Weights of a small mixture-of-experts language model, trained from scratch on English Wikipedia.
Experts: 64 experts in each of 15 layers, 8 picks a token.
Below are experts of layer 10 (counted from 0) of a mixture-of-experts language model. Rows are named router (the router's row for the expert), gate (a neuron's input weights, with its number), up (a neuron's input weights, with its number), down (a neuron's output weights, with its number) and show model dimensions 0-255. Each number is 128 + 24 x the weight over its row's rms, rounded and kept within 0 to 255. Numbers have three digits each.
After each expert's rows: "comes before" lists some tokens at least twice as common just after its tokens as in all text; "mostly gets" lists some tokens that are sent to it at least half of the time. This comes from a sample of Wikipedia text that the model never trained on. Tokens count by the router's weight.

# expert 49
router:091122144085161150096156116163141086112117156121123130103160136087147117138114112082088147151097123129131112115119129142103127170146103115187134104108136167160140082115140142144113079155147106129104167161125110189145082115144103139123155138117116135140140092129144114110138115158123108127161164133088131145147100133121149146144149141126159100117150120108098101096095086138142140099152161159171095148081148134147094137138157128124125127125107153109142131104115158124116119167147169160127126108145172178137087130129158158170119126162121101124105111139117170093151109138113096084114157149140119159098166105146089144121118108092124165127124139096123084122106131138115157148139167156139131141123101122089133137144116165183113122088139103142105135184140104122139142139100152
gate0:120166132140152129113105114126168130144097100126141140076123147137096105140053073124083130133103138109148132137130126129113109111133104126180132130129096162135134155094145154139153126127162125125128102129151108124112124158140127142139133129098069155136133129120103115139142137121143123095201127112104116105175062105090125132165137100128116095129101087094140133094089109105138129135119141115126152125140148196084096142143100136133158145147096157114104106150131145143109138122111147119119146178135168182135126099134147108169123102115128077165107106105126158110133111120098091155139122130107133132144145141153085127093167128077131147176133149139125163124123126179117142139115124111146134144111131131098117093155129132108110145124120161147050135158123147139083167119127112
up0:121140137077128121170152138150106133126127116136103088137114141155150158139114126157150147158096096145150121134115160119177141098119141091121097146126160095086124136134127135129142139125092133116186137110076157139141149084069135073111110128109143150125119149122145158103142091109149141158112117142127151166102147157098135077128114113146141144131129136153147131096119136150123128067117130062100071110125157104081100144141154130106132140124110088119161167136089168123085096146139124149119113095151075115079140148117122112103074155131133124095090145108092121126097128117160112120090105118154175111119110129120135123139126112130135091107134131145138107099124147101166130083146149129128122118155158159153113117134154126106160091130140097132163135135090177138164115126109149
down0:121088123103089154126121130141196078139141130145137139135115102117169154120087159077071146077159140136145130106140114130116127141150133114145182160154127166162123121137151074154114151127147151122090096107124124109148087168126133137123129139088099142100125125146081132145106118148108074112147151124108134136158116105124127137127128154145081146177130145151101143134101091134142134139108103121148136135108124108130128126114060137161160109106109174098137133122169099122101154155107133136130116173121142175149103146175129138136152128126088104117157116128161117104154143127149122131144136144113165127121144114126094144086136132145104161153100116179131120138116154137073104156128132141137094132114109090148131169102082126125099133152130126134123090143185132098095157159092130
comes before: " ", "1", "2", "3", "5", "4"
mostly gets: "′", " —;", "°", " €", " ISBN", " $"

# expert 44
router:114173201088132081134135154141134120158105133102113115112103126132159118172149108154092095134129118150124089105148091115107139164133102141125177170144084137126146098143123084137108114138111106094107131111131141133115146136121119167135148164150151149101175151193086152134115071101125123161126094096137151143116151130159097155107088154156090165102129138128117130154162147125123146132141111109110163175146128146151132125149101144110150130154146144095131181115137076129104168177147136107095141132116126145115154146138175132123129165091139081108144095109166140141111112123153090102146116114104116109132101127160137123148123138174146128115132130119137090171125114119081101149115099116116130148093133089117114129101145144120089128150162080124123129122111162107125132138147119
gate0:116148127115114133143092137143143111151125120131073125137133117156184113150150128116130100097137145131132113108096163131127144141093129121171171101122111104168058097122142152122148096098116112128140138161113128107123159130134105164166115126143134126105155144167098075146126103133125119083108144098112120184103135185127163128102168131074103195093144120139103126153112127141122148133112129139143178102123164165132139114166084112159149149145116134128106113153167115155111130129120139089107131107133188110126140104140117181129144166097133181130129147147154134117148091146161088119138142097143146158140110129096081121140132137138175156102103108128144105144130159128111074119163147147093133127120124133115132134123135131101118104151161119140116124137165134090094140158117073
up0:151158140125118116130133162112106030130119087142109127158098093119087091141138121162116139119128139144117163130113173119155115145153144125118172121121113179121138151104121110158091126134113150103087148141128117140147140103182150131115122117125137114122151149151118113101108142085136147111099123131167152170073076080060111182146147111086112151111107091111149093120100104114134086108120117137125164122123139116092126096121105138147146182138159140124115100134185116171118114133098134119112159106136143129118153154153091143158132142137167134150129147149160125107145137149112141134114108144155089152131118136122131110147112091160129134088080109143133127106100116132092087145122108149130146125087130140123141162136134135154097140164133133146115128100149134127135124096129052
down0:127116130164123071121122108123123106109108148134145128145139126136152105161147115092140086137114135128147119118158114099123118122095083138168080138158155105121096130099120156119103100121117088108146115118129102110137097148142125136195155117141072113114166143136188083102108136122146105098136114173117094138165108121146118139110110113127133118154132096134125173147154159135168157094156158160110101117120116150136132163152119094158109175137155104135181110070133130107156142118150105134125123140140125139102098096105113125176085112116124121157127115134163101137082131159163083112144089128101125135132109069074131145105092107123177127148113094118116129148133123124147141125101097120136104152144167101123121138162121101139149147112131153104135127138137097173169096097083141
comes before: " ", "|", " first", " Team", " team", " round"
mostly gets: " each", " Binomial", "rd", " Championship", " final", " qualifying"

# expert 46
router:088130151149155126125110127079143126185110181150157095128075134122076143133149100153107122150116158126159143166114126098108156123149147130089155169114097066116129162140139118107130162131122157108146131109151171146109097143114115099123151126152146171086106157175097093099139101082153135150102108089130106151125162164148113159113119160134135141137110156092156154099143115127094123103124142094129157121158122120074092146132173173120146119152109144134133141113120147124116117135124122162095095123117106146095107100143116140133074132137135112097108112150121121169095144114165134153087163164089138105148133142135151111150138156150095126115092143151128101098097141103126141119132120086130135095170157128142102102121138122131096156162164112154129132116137139091153106105145131
gate0:122072163087126117140139143123125114139123088165114135151119143160121124157131140123116151112180081139158144142115106141138114146134133157177151149182123147164101098136144112097153129112173164155131123151101119113109126142148160115125125102107103160125172155105145127115107101168095109088107135126088141115126068137136159114146147087119086135118081139138114102132071158132137132100121138168152142122135086153112126145144098131155091067138091141147117157164129092142103124160110158097166135096122144147143145127123103161119150140091178151132112121106108095091129104150094135106152163109154155105104100177117123151132136144134131103088148154134116133142127141148105108153103143165100147124155111142145186128144131126159099118131105123081140106156171112153103125114146105
up0:087126140120101157113142147140100135123136113149096122095137164132149121079076166092119134087136102121101114103133144128121146144140160165160089114127153157154109100162171126141141105112125110129129061150097118130143136129133132179130114123100097134119123103084155127150171158159120138125148147168099156112130123093113140141121130129168129110135141141133136120122130125146151109129133117116140168112127187140162181094137111088140130118125150145118149137144153114140173155130138120109118192123149157082166126165125122107133173106116072162124112120130151112108180100112109142133120113106137139170120133104112100102105171135148095109119174095134118172132162142161142120147113152165115118132115167119116127137112105097118184115109113154111099122118173107127140171177078100
down0:171123118168110122127145156177140105102132137136131126113179109083135163145120097113091119128112157089137105114128105137113106143140153127095094121097138114102140131102086154131118121143120123138118144129170131135138117111074148130118158116137123120164134135099092130141127127099211135153143178126135162112161126107130118130169126144131114117136116108116172110113124127116102144160177043096112086100040120092139132073108142096099126143142141112131126090087119143131137104133139113146124108151107091169115125105145133092138112086142140118165119134142137142119092143134160123151172090143107141098137105157126171157104123110090115101144101124144131107096130087137126129096102127128139090134106122088120153169148107136101140144110109136137148116078112148124139080116135132
comes before: "-", "\n", "|", ":", "=", " Coordinates"
mostly gets: " Born", "Scientific", " Clade", "Species", " Animalia", " Binomial"

# expert 47
router:129142090124156148124114124118136133134149118141118155125131157121122148127139160119157156157169159143129162128093119143187107101109129121074136123125150086135169143109108121152114141112101109151094135150154129120163134128114173102104103122164149133135121138078108088148131166154103101167094105125096073153117113112084123151170116154104116125108151133112114126125142129127154146107087104139129127134103132105156145138131117097173139132098154130165135111150101131146143094125140094166134148110148184106174112139145144109087111087126113090109109140114144138139132124118105146169148112134145122135164104091111110097107138170143134115141165166169160111099083163159151111113131171081100110165145153133123129132105145092115105085127176138165170092077116167140113117095118135
gate0:120117110126110193112103128086165160115163160135107118145162112137120132136126141104165109115125167081094150153113141134146104140131125150146111149097134111140143115099126104132164108048140092131128148109180123112153148086065133096080110140128135131136081149086064086142125133119107087109117139098139104123122137096123103088117112110118128152148131101092111146141116154114162147124135123125129082125151109106134115128150140141154119094117142142138150139124141113139146066102103128131140115095141151132163120125123116086116125141181132122076141091091142184178150120123126144131178150150106178117171112141122179120136087106105112132136129137162134138159109163145114101109131121116124154101148139122167124127123083116130162134176132130144116153099111141160125120117116142
up0:129095153137140169150104126129100170147115117121141102156116115147175144183116144148134153142125145098147133131092099116065131174119133097114164118144146097134108123123142145162159187124095151146123132152118168089150134154123128153106152122105130141138184133134152142122159131115148124142174136126136138133160156104122097166136089099126120120101126155157114112165144178158122101091109153120126128152131107076128119108167131153161113114121171175145157154165129106121128101090179152109106086185097130108128113130117140143149167133101120102149132137139098107116126174103158152180100108100114111151178112168107112128105152135122145104135111111124129133109145096103173148121111129124151147120089127169147127147137124167138109111076166135125133156119085107120139153115112143
down0:098141144147160179147123167130114163151138183158119153136134095127128136133102117140146136124141104117132116115144147122091145123114111136129155141105160115142133150076179126098093124127124153121130156149151158149155133115112137126088144167077103112086130088152121101102156107118123153186128181142146138123153139122111141116111141112152121132165127119114156065144116169168089114114104084103117134116128107104111100150128117135139122072162119155135109124121157161167107143109124135158111135171121144170156105103133101102134163151149105118129127114126113138164146134093153136174093116123126131204144097137104147091088116118123100116134147131126119115124165098161099117129120095106166158131109128107133093124127107160097157164131112104057200124119129137123157130143112119
comes before: "0", "2", "9", "1", "8", "7"
mostly gets: " Genus", "present", " (#", " classification", " century", "9"

# expert 15
router:133177116165123162112109171165139127127095162123155093151140131134154118109126143172121126100112095118116105099143169167139139128133104119100146135095087098097113128110150157097175117154138131132138126086129151121150074148123094111143115146107110114104116145180129075182161139107137137129132155078128124132106146136134138135113143094098115141127126150112118150082080090121095157100099131074106126129098139154137086149120138153110160118088110103137195118151152128130138064123083139141097113104132077168108129130103132138140107112155150145149091116173123121148105144095126145102116123145119106116113153131098121133102110144110139110122122148120124149108100122137082119151123118142159178117164099140154079126140155082106114146169158121155100118122155121130160139109130151
gate0:108119098130125087168089100122100133158137110116105138099108121150120137165141116113092148115113110115131125130141134166157130136157124165159156169098139095105091128089151117153179133116156100139093143133113186182143087157170171142135085140087131122121065131151141115137121130149114104130096141134127130151134134126120111143087133091135138179116115152145110128108120112105100150114138110103126140114143092102134080112102089142114080142109074141114152102120133143121113150126097095087140128125110125113166138114169141123116155127092158118122096108125094140156136120131112149136176119075146124121105126103086119099132153175100115142151121102122151111118105150131109145134178153151125158143082125132130114140134119152113135114161083124160135098166160159199123114122087101
up0:110105162096143161105134168166125114097151149156095123110089140115114148075112138135125094116132101131146160163155115144142121095113147080113099104154102133157177104133102130084102146105151118128125123176156087063120155145077106122141162160145112137132146103106126134121129136169131170172142131147154092166118068106100127117133122156094117124125127141129131148145097169115126119150123162153140134135147171161113144182164125116133139106151137114081146130119113151124089111125154128148115128151093189099115142147092119137147124131113091136142133142109137103120141075104139117137094130145083143146139165127127109175113102119113163136129151120148107122133123124139143096104085111117165116153142115187124116140147117125172140108117151150132116117126139121061154088136110105
down0:121127107149151179141164155149098152148147134116156125141140107122106108095091098081146121072156141114101159138114170130112114140106138119134124114172149169155169133110143098143137102145142158095078118127108088132116129174125148128163134146148147113135114154136132102142121135125105123106152143102132179115107093138112135096128106084125151150107144125147152090137111114163109130142100141075126127120119117149111126157112119100129117141152157155105091156091121127208169166094157130133133131106120162136098189149167144157069149106186116119099133120162136129139158133055136131115094120122123129157168137110127132142111130122133109139098131165124129132177121152131116106108109155133094130106158063118128111099148139102128113161129123121121161133142117141156158153146162106
comes before: " |", ":", "-", ";", "S", "/"
mostly gets: "See", " •", " Clade", " Candidate", " ±%", " Website"

# expert 34
router:084141124135135108093085119139118129118106156112129118140111144103161161180160121165128071142148129159104112094132114109095145142134106136131183136148108166147158115134139119121117120172116138097105144157126169146109125105160114137106137130133128127115177145151116127102136104117083084149122126145117134146130120137083127171056091142164117153111152144146110133078136141079122131128126102120151139140159106177133095114110096117117144134153152124125102175104088136095102124160135124103105144140120104131099123073125186085150133158139186093163129086149139122121136142096113103127109119163117081095115091102144132127158121143105127132105090133092164080138108114122129154134113071115126092129150105102125128132139142131102125133181114113118113158156098135160151138129140145
gate0:120156105135165086139159135102163121109154150123122108157099110107103160143123099113143130110154143151122117150148075132127163190093118105076129123145123144119138145162154121116159124111111162133118150103125164117154140134172123126123131140114139141128110077112171147112140122156152141140144174101180118129140108139096102169116145152096173108129124128105137120116113115133159093116127161103090169122173082126066099131150140136142124128088127096148102103125117093105141144168176155122127137113106110096153143147142144156134135071115118093112079146145105087154096138120150132132064134128123171096131140121137106132137083111107099175129106142124157113130152114136156176140117156151172108111151140155148125094160117077131145124161125125124133125138123101143116171160126103
up0:145119116086105103142130143127147103129093115152154138145100106112118105142160172167125103096108091152119149109137143129131149110109104147124087132141138097099126146122109135133136134123097141137153090149091100122101141153162126115118108136115166139179124131145125087177141147105130165137091135161126088140172147175151121078132168135088125161154064154119085100142123123122120120145147134122109126165152166129121094103089129140154171110146124112104126122162153154123130178121136145106169127130109102094096079136128106169127141142197160144134089169144129160118109144138159110119136104154164083136115097120121103106111149161112142114101122085109140128134129101105152146110128099118122100109130137122077160114120159087141127142146094136144100123190125160171132111162138138
down0:146113101125146129115121117119078158143173127121124129080158138126148157099136123142121152153118133145084130162102137107116082154156146168153143110147135145142089145080142144135082080132111069101144112111158134142137144110120171106150100121135129110113085203125155171106151110105139122152152125149088115154097125142161102128112156155155125126157108126117114112176162155117121092102132129076123114136154157120138136104120096075163131108151125120102178141108155148112113154156074112093146138126103138149113149124159143140163129109086137127118132100123134140155154078131103116119143089088131141104132160155173140107128091146122147121111146127169094136158102181139129163150130109122114145109082103128130122106117093141107121122164117129138135113130118125105093159171119099
comes before: "\n", " ", ":", "|", "-", "="
mostly gets: " Born", " Clade", " Genus", " Species", " Website", " Binomial"

# expert 5
router:150143113151109205099098176155161150101083164123121106135144120151159128119140117178101138097113099094146114152150118173115128132133133104173156121116157120117102097153127157146147120168154168101115134105103104109164144138080101146124143141158115112123145156160089131097169132114156108131133129115136129119145125156130112129090104150085103136116108085115129134102082126102149132149117170116114136082124150080137128137113155137129153148129116109128147117106161083149110113141090139144077133122091081136130121117113133123147127116126168131154088155111080180076154122140170100088136119110174134157111147150079103101108088120087112138131153118119124164106147143149132127110120142117113121141106137120135114150143095126114149097108124075084078137125127108115097122125110130
gate0:129116144143161098125153116158113174096132124141118141136115125112120137126113121119103119096157114150148155083157130144125113171100118149140125162095143127156153108145161130166156116117161160125130119124126159100103098112122094122164100140134109121126130082133156129119172146140130144106143135136129126129108113168110194129152162159121114150122154147115148081108148129211143124086122144128182133123101121169161110115088160149153120085104140138134106135100103076141123112107133141117152147118159156108149090180181141126118095090079144199134094084158124136092125061148087111110160134117109104121112121145090147105091139139142139155149146099103167142107124103143092135154104152084123148140133147134133110126146153140106141112138140137100161120132149143101111134117128122
up0:138118117145146113107152103153150130098122167141121112130168102095114125145113112154139157117107112131127138152153139144108131126105106137156093158080083123141141148106136105145145113154118139125147164127095151173094126112123078093139106141099134115132129092124139163150131165111121102136159161123122113142123131136145173106136161162105139111110154084120125100115161111116078139088121130153154128139080130125179160134095178174124147118097172110146121122119105138146166088138176161133138143084143111145129109138127169118099108081118116155142102077165148151084140100175108116153149131163121116180138142110129167125156140129152147156102093097112151078081107091130099132143145128090116149147103119107146126127151151131154106140101152142120163152114140143084096084112139147
down0:170169125184119091140141104131168128118133129118121141154131118073118111133165162145143135183121149123165122130104110116086139084125116111126118073135126123091180137113080127153099145109117142115137157115201152181138128109139128105163112133129117154117137155086132167153145103099133146129104113149151121119155120134131134164140150123107127086139145114140170116192119113106161137135167125081112121102113133092132159130123133173129091141142137141083183162125137162116112137119113122175121134114118117090112111075121127134159131097143135106154115178125170146157103144105133125151129118082083120135121152125125107130149098146108107164157081104160178147117091167124150115107128123081112123138113115149110107140116174126103123108128145141128152141124126156100109139118147136
comes before: ".", ",", ":", ";", " -", " County"
mostly gets: " Clade", " Jr", " Died", " Phylum", " Kentucky", " Motorsports"

# expert 3
router:154151098140061144097141124111166109152113161109147109101133147087149173110136158128105166152106059073157106136127113141124145120102128146122127150123114126134127119091171168147119117131131118103081157154141091156126101150116146134146118128138139150146121127129149101157147148179125134121121131152135120129114125178151164096107120142090102146084122134123082159096071118074158153146152162123117125116125120094184078106076173160130146132116128104124145167117135103073109133128147136146119131154130098144089128107115149146095118117133172164136143115136105170132153105136151125084152120125105116159105140121136154152092098151100121146107142108134096141119140136106155133140146080106137112144135136112115117152119113145119135151152096107163141081165159085113129148108101141
gate0:117102131178088139117151143095107123154120141136152118142129142111157152127100162139124120096162086122146149111128150149143139133112100191118138189083073128099120126102130182126119180078113092161123137152157105133090155184099157145121130139101184112157103139096121130138155137134105124125118116142113130083128146159136170167104132134127142146132098136162127124128085092122129123127130146079136150142109159169147127100125164137143127118143147143146114143128148122127101173170170153157091104125121158107137122132126100128118150098134159170117108143150117094137112142099137151108142125146104131145124144156117104123129143152071086065083155110118109114144124109143114129129120146133156149157176091134100164113167140154085125137101141146154090140156129102145120143113132092
up0:128157184146154146130124116149130132131111127154118104153126119163168122111127114113078137143073062125149171103127076103118120137144124092138115115111139178134093143132074123160117130118159113087078097120134134102143153103115108161131117150119099167142163155135148107137142141114162098097163174140143157158127110086153105138135147127168115117112161161107152123126187176134092127087133179134119142169150103101140111108129124137125143137147128152102119133112145110136124091138131121128122136067120144130137161130113136141114151143081058121131116085136074142080122108129089118157106163109140119146090135103119158121137097137155119123158126127119090093122132165115144126136150158113144111154151163142128097120128109113131089089149117129118129135171118173137133125119093120
down0:130125137149094115124105144143132120109138180150134128133125100159124178131104140158143108106130141151148092130159115079114151129119118132134158166160133176117089166116155151114139165117121169098136079178134121162126112120150149116142103108153128125141130143156113123140124144154124119125145136094132096094148129151091120130090148155125053179144117150124106117124059114166143104139108109144165099152141130168154135099130177141126129077156121130138117099120101150140162124144137129143160112115127154122127149134129157096113149131153146122093093098181143128160137084121164065130114121129127121097137153135111121118098142132130125122111133127093119140122202117111158121160093128123121122135108107085157131085104086121089120157126121165160150160149138075143077135135114149
comes before: " |", ".", ",", ":", ";", ")"
mostly gets: " Candidate", " Clade", " Nominated", " FW", " MF", " ±%"

# expert 54
router:120095146105150122105154110161126072074119163100150129128157115084159156129147124117103103170118114139111105107102126146124120145117111117164125121134121127114132104123140135089115121122124106132117137128158166129174065131157094129156157116075156099141163132138094121157158127099139129099144159115081147139124086101135115117140154143095136112103149122131108101119062112133147113136138122154179084159059150120167095128121164117113108089087140156129113116130090162112165094107157102163125123116141144151137161105129101154151127158176108118096121105125140149111141148143109148086130105119125157145087132097143114153114129124106113133151166125152128136146105105117122120100129166134122109120143062111090096129178091132148124124096136142139106126137101104117151131166086165
gate0:105093156126119153102145130138138075096124129168140136146153125120150165101092149157133111135154151124107124125134145135119119174129139128135072126105104168098121062116154155089122167151125107142143108100119141146136104132151114128129109139110110090118167129128121092122150121120147125107128130102124149146164082108119147167091135117172140128160138117102145107126118070116157135153121122128131094136084166129143153101137159118096155117166075147134094116144153153107087122085121090141081155153155169094138129131146116139125123126116112150127125154144125162128144129131122146099130092099122179110075125129107112124105138119170069138159123133115115093150144090152142134107098129119130074099154145103111133089110125124127142182149128099180081121165107082135139112114175110
up0:124124129163129125155140170130146172126094137088130164106124105151108130103157151141114151119136160149120141112122137108116166111123066106088164123123124117129128172157113109138145144140097154152105117109073142160120110083162154123155102144109120128126140090094100147147138147142117091167131142083124143118158170152105129150104134121123113118115129098132157124175093126126151126107166105153139145097128148133095124151104135114095099123114171108178183088112148127119104147162158133154151130161133082119135141101104144160116162110127124101115108164181138105124168119124149101131098089149135151126125173176104185118160132137117132143126123103165119140107158168129144146141122130101080136147143111118114143094108154120141083146071143110109121107062108140117103152138102134
down0:147159108095132132139134123087121084088128138153131100131160102146154158084125152076101094137158123121158138156126104135100136142158169114150099116132122097142108118143102152140176052143113126111114142131097139138130120138100131124161125090085123127122144113152123132141110146081134116097121117097155149158086114107143108070126126116156135121124140180140181131142077115135157168114135099137114132116074134162116134127124153160139108138077143121094107140135122137121101130111131103118125135106105138138158104058105137130138140132096116142125070126134099111107129099093098153102122143131110108143149127145126151100145130099175115167123120071152153150107123136105084138101115129119107146065177124147082119128143093142127148113090117138102112107114074123113135173109120114
comes before: " ", " \"", "3", "4", "5", "N"
mostly gets: " —;", "′", "°", "|---|---|", " episode", " £"

# expert 57
router:100090134068171148088138094124112116131087166121182094120161127114144150155092104098124097149114101139116104088146145143104139131131118115162128185161110149138096097087121102104159096144132110110129137117151140113147091117171096160106146079085162134150153123139135132169117147152142089135170164137094110138117091139129117077129125107126115126109151118105079116117058111106167119113128114122167130149090110108139116119105134144159108111144143155142116131168097132154142131141160125152125101147135173194166150131131137108139104166188132125135104086123161131120150133132141125142120143117114125112120120117143071137150136142120118131143137145130111122133170124120106133138116184129127117151139097110110103117154110131129125125075139158122094137117076108099128125152119168
gate0:092102167117096109146103136106116131116133110116117190153118109149131160107115169162133143115131107146136157098106133148134117129112112124140138091146105159137114118108140145052133168165159135113133127150096120104114099108112104185112129112086183125109110154113104135106144166124124078131144061144114122115159128131155115145116142102141088119132116133171121150169096136143139119123113106131171098111127106120128159119144114120153111122108125149109187122129104109126154106120132141120129127140142150099127157119129115118102166109124138132069134118102155102136137183124133162190103073132118070142132131129064145109127145163159107099141142171179155122137171168161097125137101122115157137139110122115128151076117124086161170091125137135131130152124112111141115112112107128
up0:160128117118156138075133127109110104196169130103103109145140134158128095143160095139168149110129092108156114087179106084124132125129125127088161157139144116125137175126134114164109148148127139132120144108123114170126164134151145131102119133137094125172168176183177131162105115142143133155123163132139112113109165088110125116138096170111141183151101106123156093129150177099111133155089147099097155168176138143157144144089153131129160106111167094159088132156106110166102154126119132100127104147105116120089107172115146112106144152116127106135142110134139088153135099143127112147121145151119153147143141100146146077130138126108129122147115113119131115091075106136118128097100126107112129126097144099124093120108129171109129168153141158139131123136138131148165120132173134
down0:120125158128155106144136150094130114155172121140131169140148156100101144133141139095121086120135143102079151099178143102135095129117148097133155149100148145104169089150139157175129150100099132150129071122145109112142158109135138141102155187173165089129141160153158108136129128142157153117165128126126137110141084133168175113133104133156154129179137103105120132137136103106139104149106144137190103132116145064126137155118154123121131153179126135179102122155160108171131129150110117143102108116145163127085135140147131122109154143079118120127118152123109174151102109153156117116106146090130143103113132109086123118146120161075137146142136169119116148127097089118137100141118081116131141152101164107139077148123117119099170128135134138132129181147142133144127132149121153
comes before: "1", " ", "2", "3", "4", "5"
mostly gets: "|---|---|", "′", " $", " €", "|---|---|---|", "|---|---|---|---|"

# expert 4
router:152111111074079106098130145090157084168165139117154125124125157104091111122139139137135147115120101148157124154090125148070107110119112196180136178092167173114118132105163157114137139142100100131137123176119137122143111103113125146154097082123115133131132135102174131131118177134110118154130147161164127128079078110156125107144118176112136156138121104123089168144105156106129118139125146160115166084147136135144128097098134127145127155125131110135128153134102105107162189130167130145144104130166085132097123096090139097088162132082126151125160153125116134139126133160126142133117138089166105153141123149153141118100101119119114105103154112118122131109146160106129124134112094099107093147130135131132161124137122127112094153129066132144158136143121093122100158131103127
gate0:128122117106146107146151181128131096180137079145176128143102135160182110107129130164122100124145095110090133141123148159113082142156141131134103156181108173118114136145141157109161148177135111133154129141110157111138145101141171121137138129130084078109101176121131056098137167131166118100136115110170095085093100134109164135137137145123097145115109177117122133127127154189107112110166172137131153144170129129154134111135112104132114129113156138115112155124098125133130126133170110142135102163111143147107138120109147156096127174099111126113137112130098072154105114169077093164095123114127160137149136133120153116109159137093140132143121093112141156129157130134100152103152135150127147152127154139113083120139127115098130152115104140137130147140173126108134149084149112
up0:130104141127150122110113111157134121091089123124121117094121125130126127098172115132138185113142131096104106164099116184127108123177119173159129153140143121140136159156148140160142121094177136108160095106116137185133123091162150076116101160126135109102160112115128153101136152131120168134141156148118139152127125125163131165186143127146119123144164127145149122121097139150089114128084162044110137102128140067143131115172138146116124128146069125105139174130111097138155131130107136072100183130116130117141109163141145119140137120135116137139158133098138173124112155146139134120135147126131152190158140124096148121101144121137112127146127135161132107160136121104140174159124174163125165106151166112135153166119084147136125093150121156134121120133134153136116143139137171
down0:106073135148108154129148096139114127137169138132096120112114114097153129114101143153087125154153113166127131168122166093130124107117162148160144120134130107103147073106136140112124148123132122112171101150125110117099130122142168154103110111167146128174152157109126135143123147125152128111107099124133089130079146101112134128121094127129127145093109123126138169135102129142111134135133102120144156089125112125117154096103107107152146122088138116076100124112110117094169163092191133117177139181189141114065123106104141129116131124172115140155129097158136095145121149135135118198145121152071109119127100140122085112150123104095154096091144118161163143133113158094101120120127105106157105117095082131111079118154114149136157138131129133164185114143145099120116107116129135
comes before: " |", ",", ".", " and", " (", ")"
mostly gets: "pike", " comedy", " television", " characters", " actor", " vocals"

# expert 58
router:082145095118185110132131072145116135134099128144088139102102159109112167093128135108119145132154139122114155136121159119145108094084138109118112137148175123186163111148101125124126143104121132137157129134122124151125133141166129076112119087143117151128097086109118143135158139186096124137125100147097093168148121124097123143177148111088133134142125162100119124109148119156124122059092132144136126116145094152122090126140134120119143146114146115145109111145084117153122082137147146127136094090163194105188084130157152185113083109131138117109100137132083143124139119136139132134122133154153122144169098137088103094121128176115135103137138148094168117109142141113166132161121191126119123138123156155115142127091117113101126089109136126150148092091120155125137132131128125
gate0:154113140163131149131163100146132146156144130175131154160164125096172170131132131108108099130123158108155118127158154133117125112119157123102187179120166127135086112104143121128120175121113168157133156198143135122128176143112124132110109086143142143137121146118134112141119120114141110139169128106110141166125118177117136148137129130105157151146123110140141104093125179088157100112133147124153129163171111135107110096139150136116131096124131115112172114121130088112123135143143093132130109133140137111093109138108099150135133104148111121141127129131088125117139154128144160144075091129161164083124111122072101108146133148082060121145082169116116147129139108068107170136115150114126083116167136114161149110167096078096133164150115134145139134098101145113139136101163152
up0:112118099145125118070065144141147090136103115109173111184152102107148098121109124088134122092131083097087111140133167094083110143122136112149087123174121174115091153147128139083091137118104170130157123133130103138128152154125118146109140120154100113130079134119123155095111138119128102121106130138117131154120139148120196161133146139159120105108165120128133112105163175090120090122141128147142132102148098108106130150145137122110096145124154144096086134143148122115088129117130105141125107135145109113162123146160138121139115144133135135191116105120081138079146124115132151083142122110121141133137124178100076110104137102109165114159086110174134113141119134140127169144114108115103082133112139094136157154132145130070162129119125151088138165132145118094141085126133124
down0:138092137111116078092121162116131144139126112088131192164138099111141119165159169090109104140146104124076103117122119126083109148120136110114123114155136128154100142140129137119108132140129122133149079110119152086161085151115142148103135106167104137138078098105119133140134162105125168141131152114084104111134072108057140143145103128092093149075151120110082134113107111131126135080126139150147125122181120131131124107135139114126107119082136133142109123135119111065087180120153140118121129118129094129114123141127098173127130129158106147164103158129113092114119144090112162107142153149105147128155147122120134131111164150115140102140111117158130115163114119108172137138144115115123154115123132095069144173157130138089096121160163134103123125072142144147171110138099117
comes before: "1", "0", "9", "2", "8", "5"
mostly gets: "′", "9", " .", "–", "1", "2"